{"num_key_value_heads": 1, "attn_scale": 0.177, "max_grad_norm": 0.5}
Below are experts of layer 4 (counted from 0) of a mixture-of-experts language model. Rows are named router (the router's row for the expert), gate (a neuron's input weights, with its number), up (a neuron's input weights, with its number), down (a neuron's output weights, with its number) and show model dimensions 0-223. Each number is 50 + 12 x the weight over its row's rms, rounded and kept within 0 to 99.
After each expert's rows: a language model's description of what the expert responds to; "mostly gets" lists some tokens that are sent to it at least half of the time. This comes from a sample of Wikipedia text that the model never trained on.

# expert 35
router:66 51 35 51 39 61 34 39 51 60 44 29 57 58 32 30 39 76 38 51 43 49 55 46 51 58 32 20 33 34 30 52 55 46 53 48 62 56 43 69 59 49 53 64 27 40 50 55 66 52 39 45 60 46 71 56 53 64 51 45 51 28 55 67 42 33 62 33 52 62 43 48 50 48 58 46 21 50 66 41 53 45 75 19 38 57 65 41 57 50 46 47 39 68 47 53 62 69 59 42 53 53 70 44 27 42 51 41 44 38 51 58 54 63 44 44 40 46 58 59 67 59 41 55 26 68 35 47 67 56 74 56 77 48 43 51 58 53 28 49 33 41 50 50 59 46 54 57 64 46 55 61 52 46 64 62 41 57 34 59 41 39 38 29 50 53 54 49 66 44 37 42 38 19 57 39 66 41 40 53 39 46 64 57 40 49 50 47 28 72 57 33 49 61 59 55 35 38 25 40 40 44 43 59 71 31 43 40 58 58 40 34 51 36 34 62 78 57 37 51 53 42 51 31
gate1:67 60 26 28 50 63 59 25 45 56 38 70 53 46 37 47 58 37 41 52 57 43 33 48 56 46 33 70 20 62 45 57 44 59 47 34 45 36 55 27 44 42 31 45 67 40 64 28 61 64 50 54 37 54 51 42 50 49 20 58 47 66 59 49 61 33 52 30 58 29 50 44 46 62 38 62 74 52 38 34 29 61 58 46 64 51 55 59 34 55 48 37 54 34 44 31 53 55 62 76 60 56 58 39 40 46 30 36 64 53 34 56 66 37 47 61 36 54 30 43 51 62 65 60 57 65 62 59 47 28 33 41 48 68 65 50 62 50 42 61 40 36 38 55 63 52 49 55 26 31 55 59 60 54 72 41 37 53 56 49 35 55 33 46 29 51 49 40 42 46 37 30 28 34 26 51 57 36 69 52 62 50 48 58 35 45 44 46 51 59 65 53 41 43 43 61 57 42 42 59 52 45 46 45 52 37 49 60 48 63 51 22 32 54 40 66 47 57 51 22 43 49 47 53
up1:41 48 41 40 39 59 44 41 26 47 39 42 56 30 46 43 52 49 34 39 49 52 37 56 42 37 56 44 59 57 52 45 48 55 56 37 51 48 46 42 76 54 45 47 53 34 81 61 65 65 60 69 58 68 50 75 60 45 42 40 43 54 54 51 44 36 42 56 54 63 63 57 70 57 64 58 65 32 34 27 47 57 69 36 54 59 44 26 65 57 37 80 57 55 55 45 56 59 58 66 66 64 24 36 68 42 87 56 66 61 51 51 50 35 60 70 34 33 65 51 50 64 59 45 36 56 63 41 59 45 48 40 26 66 46 69 43 70 57 50 48 33 42 37 57 50 50 42 47 40 42 42 34 48 54 52 47 41 56 36 42 59 40 26 36 60 36 66 38 42 54 47 40 58 43 49 39 59 84 44 62 52 40 56 28 47 61 25 46 46 51 50 49 35 51 72 48 39 32 41 57 39 55 59 68 32 32 56 46 54 47 38 38 54 45 72 57 46 63 48 36 70 35 53
down1:46 41 61 59 71 49 35 58 67 45 68 47 45 27 46 44 39 41 35 42 39 72 73 63 50 54 62 69 56 75 62 49 56 64 44 49 41 48 29 45 49 65 52 60 44 54 68 38 48 48 58 41 31 56 74 54 45 62 74 52 41 48 43 35 47 50 48 45 63 46 40 33 13 54 53 41 66 42 60 64 41 55 48 61 34 54 37 49 46 47 70 48 41 34 62 72 77 54 58 41 44 36 51 72 53 44 53 72 52 50 55 52 48 49 49 43 59 59 50 57 61 69 28 67 66 67 35 40 24 56 46 49 58 39 57 52 57 65 57 44 66 34 62 48 62 68 33 46 29 51 69 50 40 50 33 46 42 52 68 35 55 63 70 57 40 61 45 42 49 52 31 52 45 42 42 24 78 58 52 48 48 34 76 47 42 45 50 50 29 52 31 45 48 50 31 40 57 44 66 40 59 43 54 43 65 50 55 70 53 42 73 47 59 56 62 45 78 64 54 47 48 69 50 64
It responds to: Scientific and technical word pieces
mostly gets: "orph", "rop", " food", "etic", "ological", " art"

# expert 38
router:64 65 50 38 72 35 56 54 56 50 45 63 69 55 56 74 39 56 56 46 60 44 45 52 51 28 47 44 68 57 57 44 62 75 49 65 60 66 46 29 28 47 48 58 28 47 30 63 26 46 66 34 52 68 62 57 61 52 66 40 53 44 34 34 65 49 47 68 56 55 62 55 52 69 55 38 48 39 59 30 55 39 53 59 42 29 40 39 45 53 62 74 43 31 42 68 53 11 48 35 45 35 56 46 41 66 42 35 52 32 27 53 59 43 58 60 43 34 50 31 32 54 48 63 49 34 35 60 37 38 48 46 42 50 41 44 53 65 68 36 58 65 56 34 30 54 42 51 70 42 43 46 60 47 39 70 72 47 38 52 51 58 65 34 58 49 45 38 35 58 39 61 68 55 60 57 51 52 36 38 39 34 42 51 24 69 37 37 53 42 26 53 41 39 58 49 35 28 40 32 46 55 34 59 55 40 49 41 44 63 52 47 55 45 52 44 46 49 75 59 49 37 54 32
gate3:57 65 36 70 59 60 30 30 45 33 69 65 69 40 47 53 49 59 76 43 37 44 49 39 47 42 56 57 81 43 44 53 48 53 58 58 38 53 36 50 39 34 57 64 44 31 57 29 56 57 42 51 52 62 55 48 59 61 44 57 43 52 47 40 45 28 54 42 28 44 55 55 48 52 49 60 35 54 30 61 37 47 47 63 40 45 25 28 42 51 37 49 32 28 26 71 37 62 42 62 45 42 28 32 56 38 53 51 37 46 51 50 31 56 43 53 63 41 51 43 58 35 43 09 29 36 57 69 53 50 54 47 27 61 63 39 47 43 60 43 66 51 54 49 33 58 46 70 36 38 45 51 35 54 55 55 50 70 35 48 48 69 45 39 64 39 67 64 57 44 63 36 49 44 49 58 17 33 36 49 90 45 59 64 55 48 38 60 38 64 60 69 46 50 49 58 50 51 61 61 67 55 43 44 45 50 70 52 54 65 61 60 50 57 51 45 41 43 58 78 47 59 53 57
up3:64 59 66 46 46 66 46 53 69 63 52 67 49 53 47 41 54 47 42 36 54 45 45 47 60 41 60 41 54 36 31 29 43 62 61 50 56 57 23 55 66 44 44 49 76 47 53 53 26 39 64 50 58 51 49 54 52 51 37 51 48 57 53 54 55 27 48 40 35 54 55 26 49 68 43 53 33 35 39 50 58 49 45 48 28 59 46 37 62 61 48 64 44 33 39 55 38 50 50 57 70 27 47 43 42 37 58 52 27 36 34 73 34 58 53 42 54 45 60 37 58 51 42 33 69 32 50 45 42 61 45 67 30 40 66 44 66 77 44 39 56 56 61 42 24 42 47 62 41 47 69 55 25 56 54 67 52 49 38 56 78 63 67 39 68 59 41 67 36 50 43 17 52 44 52 48 60 30 49 57 63 42 35 44 43 57 35 61 55 22 51 47 38 40 69 57 39 69 62 65 55 36 73 40 60 60 64 43 54 53 50 73 53 81 58 53 48 43 49 65 49 65 64 50
down3:54 36 44 43 63 39 62 51 26 48 31 51 56 38 32 53 46 51 36 57 49 51 31 48 35 67 36 72 57 56 46 57 44 44 55 43 61 56 54 43 67 44 64 62 50 36 62 75 56 44 51 55 49 68 33 57 14 60 36 35 67 37 71 44 52 57 42 63 65 50 40 60 50 36 68 35 47 63 37 46 34 62 44 52 52 54 38 78 38 39 74 41 67 60 66 63 38 60 49 46 55 37 26 59 44 26 60 65 48 51 66 56 52 42 44 39 42 79 31 54 55 64 56 63 55 42 52 56 65 87 48 42 49 59 56 64 58 53 49 73 32 58 58 42 43 52 36 53 38 61 33 49 53 51 63 33 33 33 56 63 48 61 62 67 51 27 35 68 75 49 63 73 29 32 39 54 43 47 53 37 57 42 30 51 50 39 75 54 43 38 51 61 65 49 42 56 43 49 55 41 37 49 64 33 49 49 52 49 51 50 46 54 77 55 59 50 45 40 48 58 64 48 63 47
It responds to: Counts and table numbers
mostly gets: " three", " two", " four", " five", " six", " 17"

# expert 22
router:60 37 58 40 58 47 63 49 68 41 43 38 53 50 49 26 44 27 56 53 54 57 47 47 60 59 55 58 78 26 66 62 52 40 45 45 46 56 41 47 34 35 74 52 40 63 60 61 46 54 59 36 63 66 55 29 56 48 51 66 73 45 51 48 56 36 76 38 55 42 60 51 49 63 35 47 69 48 42 26 59 58 55 52 48 75 56 61 43 53 59 54 48 56 53 49 44 65 23 64 46 51 71 70 54 37 34 34 52 57 35 66 77 41 68 61 59 60 31 36 57 35 51 33 41 48 58 51 50 47 60 61 43 43 43 23 37 54 33 66 47 39 65 49 42 67 67 54 47 65 28 43 60 42 35 62 54 63 35 54 76 39 61 46 49 64 33 42 43 59 49 34 45 44 50 57 41 35 43 49 38 51 42 40 41 65 63 32 61 48 30 49 58 50 32 61 46 58 35 39 52 28 62 47 68 53 40 41 88 49 60 58 46 48 37 44 22 34 55 47 52 35 34 47
gate3:45 60 87 26 43 47 68 50 69 63 70 19 54 43 39 68 47 56 52 52 58 56 58 57 52 36 75 65 49 64 27 61 55 69 59 43 67 39 49 57 30 50 42 72 68 68 55 47 41 53 32 57 43 61 51 53 33 39 54 49 51 47 47 64 46 50 47 34 45 57 57 42 40 45 38 38 64 32 54 60 53 79 60 57 59 29 41 45 52 39 55 44 49 52 48 60 37 32 45 36 41 68 55 61 30 48 64 52 43 57 52 48 31 39 58 39 39 62 53 52 64 31 41 47 72 14 47 36 37 56 41 42 56 55 45 56 40 63 36 43 39 91 44 73 56 51 41 55 39 73 48 49 53 58 71 53 28 63 44 36 56 40 49 48 54 39 54 46 57 52 72 42 63 51 40 32 56 40 53 60 29 50 52 67 36 52 41 51 49 53 38 53 43 61 67 65 40 42 50 71 42 47 45 50 54 48 26 40 44 62 36 63 79 60 44 51 45 51 59 36 46 52 52 54
up3:60 41 49 50 27 52 46 54 58 42 42 52 55 41 63 78 27 62 46 37 53 51 33 62 54 65 51 53 78 57 49 55 66 65 58 64 63 55 46 46 47 48 36 65 79 48 37 42 29 47 49 40 36 45 50 73 19 40 41 46 48 63 67 40 53 60 33 47 63 52 36 49 47 35 64 61 63 44 63 30 48 71 58 36 38 75 46 56 42 63 55 44 50 37 27 64 45 48 40 63 49 42 46 62 15 59 48 55 28 42 49 49 51 55 61 38 78 45 65 55 46 43 34 58 58 46 59 27 33 38 60 38 66 70 53 69 41 72 60 57 60 61 47 70 55 54 58 43 47 56 52 25 58 53 47 55 56 56 36 47 43 15 40 68 49 61 46 60 55 46 65 36 42 60 52 63 46 44 37 64 41 74 39 69 46 50 53 53 41 56 62 59 45 41 30 41 50 53 45 56 34 42 57 61 53 54 46 41 54 40 49 59 60 62 46 43 47 40 35 65 81 42 70 46
down3:26 59 62 37 58 47 63 63 41 54 60 44 54 47 47 60 62 37 75 67 55 32 40 60 42 49 31 40 39 64 49 53 58 58 48 51 65 55 61 53 47 59 54 43 53 57 51 50 54 31 60 59 28 35 50 49 47 32 43 39 37 56 38 47 43 56 66 65 57 47 45 55 43 71 51 44 44 56 44 41 52 56 54 51 82 38 67 65 69 63 66 46 63 16 57 48 48 69 27 41 50 30 59 34 42 52 72 58 52 61 59 50 52 55 56 50 83 34 30 65 58 42 58 38 62 43 67 42 48 20 54 48 53 59 65 57 49 47 65 51 50 39 57 32 51 68 36 66 61 52 37 60 58 62 61 42 64 48 45 18 72 52 54 61 72 40 57 41 27 51 46 48 51 39 55 37 82 34 60 74 50 57 43 70 52 45 40 61 58 57 44 60 66 37 58 51 41 60 48 36 50 41 48 59 56 21 61 55 49 38 37 47 52 34 70 49 48 46 36 46 59 49 20 45
It responds to: Inner word pieces
mostly gets: "rupt", "ienc", "ecess", "ective", " oper", "ribution"

# expert 23
router:52 44 37 50 33 49 52 60 77 60 33 51 52 53 64 59 69 50 57 46 68 32 36 50 40 55 58 60 54 61 43 47 67 46 41 60 55 35 49 43 70 50 69 65 42 61 37 24 44 50 57 47 49 29 64 55 39 38 63 54 62 65 47 49 45 53 40 54 36 57 31 18 48 32 42 48 40 51 58 43 26 38 59 63 60 25 50 55 42 59 53 67 54 43 35 45 45 50 43 47 51 78 33 46 60 45 83 74 33 24 38 52 49 60 64 54 54 40 42 63 49 53 51 71 31 41 36 52 50 52 72 61 51 33 35 59 54 60 45 53 65 33 37 67 69 49 38 43 56 50 64 54 54 61 45 70 34 39 37 60 26 59 49 56 41 34 60 54 74 24 67 56 43 48 42 44 29 49 44 48 38 47 56 65 50 36 51 47 48 46 46 64 26 56 25 43 41 70 31 43 54 35 60 54 48 53 54 61 58 41 53 43 69 57 29 39 44 46 54 44 56 28 42 60
gate0:40 59 61 66 42 49 64 55 55 73 55 77 59 60 66 33 77 58 31 58 53 42 56 39 52 41 65 46 41 37 40 57 46 42 43 43 45 43 70 46 56 36 44 31 35 45 40 45 50 62 32 77 43 63 31 50 40 50 41 55 46 48 61 49 48 22 33 68 49 37 66 49 59 54 42 52 52 57 33 37 46 75 46 39 38 19 47 38 52 26 44 46 53 60 51 56 23 30 43 23 40 46 55 57 72 43 64 28 59 40 45 42 59 42 57 63 45 62 70 49 66 61 64 56 36 35 52 44 49 52 52 72 59 52 62 73 57 43 59 51 60 51 40 61 50 39 60 49 48 47 47 49 55 58 54 58 68 37 49 39 42 71 51 48 45 35 41 55 65 34 49 32 55 64 37 57 65 51 38 45 47 51 47 60 37 44 45 25 40 62 43 42 45 53 44 59 74 41 48 64 54 39 57 40 78 70 56 45 48 29 43 62 38 51 65 53 66 19 25 44 34 40 42 61
up0:75 64 48 65 50 39 48 53 70 41 35 46 58 42 52 43 64 70 38 63 34 29 47 67 59 29 43 50 36 48 47 61 71 50 68 52 49 57 36 45 65 49 53 40 64 55 88 46 50 60 43 57 46 63 51 60 64 42 65 76 61 61 70 12 55 55 62 55 61 70 53 35 48 39 33 41 45 36 44 44 30 60 41 43 34 51 49 23 49 56 38 34 52 56 57 57 30 41 50 39 51 55 50 34 47 35 40 39 53 39 42 62 49 48 65 53 52 75 34 49 53 55 28 65 56 41 43 51 55 59 52 59 53 39 45 67 60 49 58 66 61 56 50 81 46 58 16 68 33 61 44 64 49 51 77 49 47 35 46 44 36 43 36 63 67 42 49 52 43 61 50 49 71 48 45 46 43 47 30 65 36 56 53 54 50 45 53 42 47 55 54 33 58 47 23 50 66 34 44 55 38 44 40 40 46 48 25 43 62 73 58 60 58 43 45 53 43 45 42 60 59 74 46 63
down0:50 68 48 65 44 63 56 58 75 58 44 40 60 60 61 43 36 51 34 51 43 47 45 42 54 41 61 50 56 23 39 52 45 46 44 51 58 40 64 43 37 23 25 58 51 67 37 41 51 51 38 40 66 54 34 44 45 52 51 57 56 21 41 41 78 42 51 31 46 41 63 51 69 40 37 56 58 28 54 38 57 72 38 31 54 11 71 31 68 42 38 58 53 61 45 48 49 57 55 60 48 44 44 61 52 39 42 39 38 55 50 63 53 63 31 29 42 63 52 46 57 64 36 54 45 46 42 07 42 56 54 43 49 38 36 58 56 49 41 42 63 58 42 55 52 62 48 48 65 58 40 59 54 42 45 34 32 35 41 50 39 56 54 83 38 42 34 54 45 57 24 32 73 63 57 55 54 43 49 55 43 50 35 52 38 50 60 56 47 28 35 53 39 36 63 41 44 48 57 47 58 63 49 32 58 50 68 74 37 71 71 49 60 50 40 65 67 63 41 48 59 46 39 64
It responds to: Surname pieces, Mc names
mostly gets: "Donald", " Murphy", " McC", " McK", " McL", " Griff"

# expert 18
router:65 68 40 41 48 32 43 45 45 60 42 70 34 34 69 50 48 37 41 36 36 30 51 30 46 57 46 41 45 32 45 56 38 63 42 42 52 55 53 56 32 50 41 45 50 56 61 57 27 59 53 53 66 57 63 56 54 41 51 55 38 52 67 39 52 39 49 59 63 26 61 62 47 39 38 37 54 57 47 36 47 52 57 46 45 26 53 31 50 57 51 42 36 38 24 57 63 49 48 56 44 57 36 49 65 57 52 78 41 38 56 51 41 63 32 41 47 42 44 55 58 47 55 64 56 43 44 40 49 49 64 41 32 61 28 30 63 62 62 29 44 43 34 48 75 40 29 50 68 41 64 62 60 67 50 66 45 44 63 47 25 58 44 33 50 41 47 60 41 65 31 45 63 44 73 46 73 66 41 51 38 30 58 38 28 72 43 60 72 46 61 38 40 55 76 61 67 68 59 43 33 54 47 59 53 27 66 68 48 71 39 38 56 47 57 57 40 65 54 71 38 36 66 33
gate0:69 46 62 43 51 30 51 31 37 36 36 27 66 50 52 32 48 53 64 32 69 62 65 46 65 53 66 61 53 42 44 45 25 70 39 45 51 50 47 58 44 38 39 62 69 19 51 68 46 50 46 52 66 45 42 53 60 73 26 50 42 62 37 49 41 44 52 31 44 69 60 49 54 64 52 58 68 54 75 19 46 53 60 47 37 33 71 42 52 32 54 46 41 39 37 32 64 44 46 49 43 32 32 71 54 33 47 37 36 30 58 53 49 59 44 54 42 69 57 56 45 59 54 53 51 48 50 45 22 48 44 38 44 56 37 42 57 57 51 50 59 48 58 54 55 54 65 28 51 23 31 44 24 57 62 66 41 29 47 61 65 33 50 66 27 45 34 48 58 48 56 58 71 61 51 53 67 69 39 55 39 51 39 45 48 46 49 46 33 45 62 45 63 46 28 50 71 42 55 36 49 51 42 64 37 44 52 55 67 53 31 56 40 59 30 44 61 68 65 50 60 44 63 45
up0:53 76 68 43 41 61 48 49 75 64 51 52 75 60 61 38 59 52 62 37 49 56 41 34 59 55 59 50 30 58 39 55 47 41 42 34 55 55 45 67 41 45 60 40 64 65 37 56 51 64 58 37 59 45 54 52 36 71 31 52 44 64 59 45 44 70 54 39 53 53 50 59 08 30 42 52 46 36 41 36 29 35 45 43 33 45 56 50 70 65 36 34 73 47 43 42 65 52 50 45 51 27 55 58 39 24 41 46 66 51 40 38 43 22 56 55 47 37 27 53 55 75 64 49 63 62 41 64 42 48 44 55 49 51 19 61 63 33 50 34 42 26 38 53 54 52 40 86 43 53 38 44 34 52 56 41 48 40 33 46 49 60 47 44 61 43 28 73 47 50 68 49 49 62 60 59 57 59 58 59 56 64 52 42 49 47 38 33 50 47 71 38 42 35 65 57 46 44 27 65 37 66 75 45 45 46 61 44 33 57 65 53 52 50 52 40 49 66 48 57 50 41 43 49
down0:55 35 76 43 42 56 48 70 58 59 41 59 45 49 55 71 37 54 40 41 54 56 42 37 46 61 48 43 51 43 55 52 50 56 51 43 35 40 58 35 75 37 34 57 69 31 57 62 54 48 49 42 40 54 40 61 41 62 35 55 40 38 29 24 45 55 67 42 51 50 49 70 56 52 58 43 37 48 49 62 57 51 62 37 53 82 60 36 61 71 34 47 55 32 59 34 49 47 38 60 56 65 30 45 72 37 90 50 53 27 60 38 53 65 32 61 65 39 64 29 42 63 53 87 54 35 47 58 54 36 53 60 39 47 51 61 60 42 50 37 31 76 45 31 42 38 43 55 56 41 51 45 49 68 51 56 50 41 19 59 57 24 41 32 52 57 66 56 37 56 77 52 38 61 41 48 49 39 60 74 56 39 52 50 67 53 55 45 44 49 54 46 39 60 44 34 34 52 30 51 60 40 50 61 46 44 65 53 39 58 62 36 51 35 43 55 65 39 71 52 66 45 56 42
It responds to: Measurements and table numbers
mostly gets: " ft", " 0", " kg", " km", " cm", " mm"

# expert 32
router:38 48 47 47 42 71 34 51 63 58 39 45 64 39 42 70 39 44 17 37 40 44 38 58 47 64 41 45 38 42 42 52 35 60 50 48 51 65 67 39 41 71 38 39 50 37 39 43 53 38 42 56 39 35 46 20 53 49 62 70 48 41 53 49 57 58 50 59 39 76 49 42 53 65 61 52 58 52 35 71 53 76 60 51 50 47 55 55 52 49 68 27 47 45 44 37 74 55 71 43 38 45 49 45 43 34 73 39 76 54 62 72 35 53 40 55 57 43 47 59 44 62 66 48 30 62 65 25 53 70 38 36 45 46 42 55 78 51 82 33 49 47 60 59 47 47 34 39 66 63 44 45 54 65 71 44 53 41 55 61 41 68 54 47 80 42 57 16 54 50 49 56 37 52 55 56 44 41 45 55 42 55 45 54 69 43 53 51 68 49 19 39 56 48 57 58 50 63 53 44 56 47 71 43 50 27 59 61 43 50 51 55 55 73 54 62 31 37 55 49 53 62 69 43
gate2:68 59 32 42 32 42 51 52 61 61 55 57 52 51 57 46 47 59 47 42 47 57 82 65 61 53 29 39 44 46 49 30 46 46 45 50 52 59 27 46 45 44 53 34 19 70 39 33 50 78 65 56 50 54 32 45 56 59 51 48 44 54 74 64 67 46 39 43 56 54 69 46 32 46 43 45 72 62 47 40 63 34 26 52 63 67 39 37 77 49 56 49 61 50 44 65 35 48 44 36 38 34 53 54 47 46 45 61 50 32 39 63 42 50 54 65 73 49 52 50 60 46 54 56 53 71 40 35 57 52 38 44 53 38 58 46 42 49 38 55 60 60 47 71 48 41 38 32 28 26 71 34 31 51 43 34 49 66 59 72 42 37 74 45 60 46 37 63 57 36 61 37 64 35 64 55 77 47 37 58 48 42 65 68 33 54 46 52 31 58 38 30 20 61 48 35 50 37 50 44 45 59 53 52 49 49 57 47 46 58 32 30 51 60 37 30 43 54 73 41 47 55 65 60
up2:52 32 32 49 38 69 38 69 52 57 55 60 53 62 40 62 50 46 31 51 65 52 69 53 51 51 44 71 60 65 55 40 43 48 54 40 65 39 51 50 32 31 53 20 32 78 54 37 41 60 51 79 35 59 49 63 66 48 52 49 51 57 61 59 54 69 44 43 58 43 53 33 42 54 46 68 63 42 18 46 51 39 25 50 58 50 52 55 47 58 42 63 75 38 53 51 48 50 48 46 37 62 71 47 30 63 45 65 52 60 21 51 46 33 56 64 73 53 55 42 57 40 56 66 77 39 74 51 72 53 56 43 29 36 37 49 41 52 42 57 52 60 57 61 57 53 64 49 41 44 51 42 45 48 60 59 56 45 61 71 50 50 37 55 44 37 75 46 54 51 34 40 63 51 50 59 61 54 72 67 52 41 48 39 40 41 87 49 41 48 59 32 30 56 40 47 53 57 59 28 53 39 59 46 47 61 49 24 58 58 51 49 44 64 48 57 58 40 75 34 36 68 47 75
down2:29 39 53 51 51 35 60 54 62 50 64 35 51 58 45 60 56 40 57 58 54 53 60 33 58 78 50 57 51 59 50 43 56 50 71 63 49 48 44 68 51 50 42 48 77 60 52 68 57 81 59 46 46 47 52 47 58 57 64 56 52 36 62 43 62 77 49 56 41 70 56 45 34 41 36 67 42 48 37 67 56 58 67 70 53 55 47 43 62 48 53 37 41 35 41 63 63 59 48 65 45 50 53 48 33 33 50 49 69 49 53 51 46 46 59 32 56 45 48 34 45 58 37 35 46 65 47 51 31 77 59 56 57 50 55 65 45 56 65 58 45 67 46 39 48 44 35 67 37 44 61 61 61 53 55 56 62 51 53 38 51 25 73 44 64 36 45 64 66 63 66 52 56 72 57 37 25 51 48 67 56 36 37 79 49 31 62 55 42 40 47 53 74 77 54 54 37 56 43 38 44 48 83 45 42 54 37 32 62 31 39 46 40 50 45 49 42 28 40 41 57 13 78 64
It responds to: Nouns in titles and tables
mostly gets: " products", " business", " performed", " wrote", " operations", " Airport"

# expert 33
router:30 53 53 44 46 35 62 67 62 52 65 43 73 47 39 31 45 50 53 29 54 52 53 47 52 15 30 74 32 31 60 30 44 36 38 56 23 57 65 45 49 52 55 66 63 29 78 55 55 48 70 58 55 76 39 66 40 51 38 46 50 41 49 42 49 33 23 40 56 72 62 48 45 18 41 57 61 74 65 42 69 30 45 56 58 60 54 52 51 59 40 25 46 67 59 38 50 54 58 46 37 72 61 60 47 33 33 57 34 47 53 52 38 42 49 47 65 50 57 45 47 53 43 36 45 50 35 54 56 46 41 42 50 70 60 50 43 48 34 30 55 45 39 65 49 55 56 43 33 32 47 58 48 48 63 58 35 51 38 55 54 45 58 29 55 48 33 30 52 37 49 52 47 40 48 41 49 29 43 47 44 33 37 39 43 67 61 57 67 52 51 51 38 57 37 37 52 54 42 56 51 38 45 40 50 64 37 42 65 43 52 34 75 77 21 61 42 51 54 50 36 53 43 48
gate1:44 36 50 54 50 35 53 51 39 45 63 39 69 34 25 60 54 42 49 55 44 29 57 60 63 31 56 34 56 60 51 66 43 66 43 38 35 43 46 45 59 78 55 43 46 44 24 38 69 44 61 52 60 45 46 47 60 32 34 66 44 54 50 42 51 51 42 41 56 60 50 71 61 46 66 45 48 32 66 45 47 58 52 41 73 43 47 25 39 65 45 46 56 52 50 42 35 33 75 49 49 66 55 56 52 59 45 52 30 46 60 41 59 60 67 75 37 47 80 47 64 44 50 32 61 53 49 36 40 37 45 27 64 53 54 76 53 38 65 46 20 40 60 52 52 43 42 52 43 40 34 57 54 62 52 56 67 57 35 48 66 65 58 52 54 56 37 24 53 46 49 47 55 24 59 44 48 42 55 25 56 56 48 42 38 46 44 60 50 60 42 46 47 24 62 63 65 56 48 43 44 56 77 48 76 48 71 77 31 31 53 47 66 62 31 46 46 62 47 55 59 37 37 27
up1:54 58 65 47 50 40 43 45 42 36 50 35 54 51 43 57 38 63 51 62 48 45 70 17 35 35 50 35 37 48 69 56 40 69 59 44 49 28 61 66 60 65 43 31 45 40 47 49 49 51 65 42 44 71 51 58 36 57 47 65 44 54 41 66 39 57 50 27 43 78 48 78 56 41 63 47 60 42 78 33 33 64 57 62 18 53 54 44 68 56 57 68 49 83 47 54 46 42 58 63 51 53 60 51 69 62 47 45 51 45 54 39 53 37 59 71 58 73 39 39 40 47 48 44 45 45 59 37 20 79 48 57 34 64 46 55 55 37 66 58 39 24 38 57 33 74 62 46 36 53 31 52 28 55 44 41 43 54 47 38 40 48 29 28 73 66 45 50 50 65 65 43 65 43 41 34 37 43 48 62 67 49 51 50 36 60 45 56 58 66 58 52 54 59 52 60 47 50 57 45 36 59 44 48 50 63 50 27 42 44 59 51 42 66 34 47 58 53 48 55 50 35 41 38
down1:56 66 53 68 61 69 35 38 54 62 54 46 52 40 33 62 47 53 43 45 45 41 45 41 29 59 47 66 44 36 49 50 38 79 30 56 38 32 50 50 41 63 51 58 55 54 53 63 52 63 57 49 62 58 55 57 78 39 54 42 45 81 50 41 50 44 56 44 33 54 33 52 35 44 50 55 64 45 83 59 51 60 65 46 45 48 43 64 56 55 49 46 51 48 43 37 77 48 44 44 48 36 45 57 62 68 65 61 62 75 41 40 57 43 74 42 62 49 50 67 74 58 44 61 35 24 51 39 28 58 62 61 88 50 45 46 52 65 59 50 43 34 73 45 30 41 58 45 43 70 64 70 51 73 33 50 56 57 43 50 55 70 37 46 47 46 46 47 54 73 63 37 44 69 31 55 39 67 50 36 48 48 46 40 57 76 25 58 43 30 55 64 59 49 48 44 51 33 52 32 42 43 43 52 42 52 47 47 52 41 38 73 66 53 44 35 62 36 59 62 52 40 53 72
It responds to: Pieces after capital letters
mostly gets: "ictor", "alymp", " Ven", " place,", "seud", "ifle"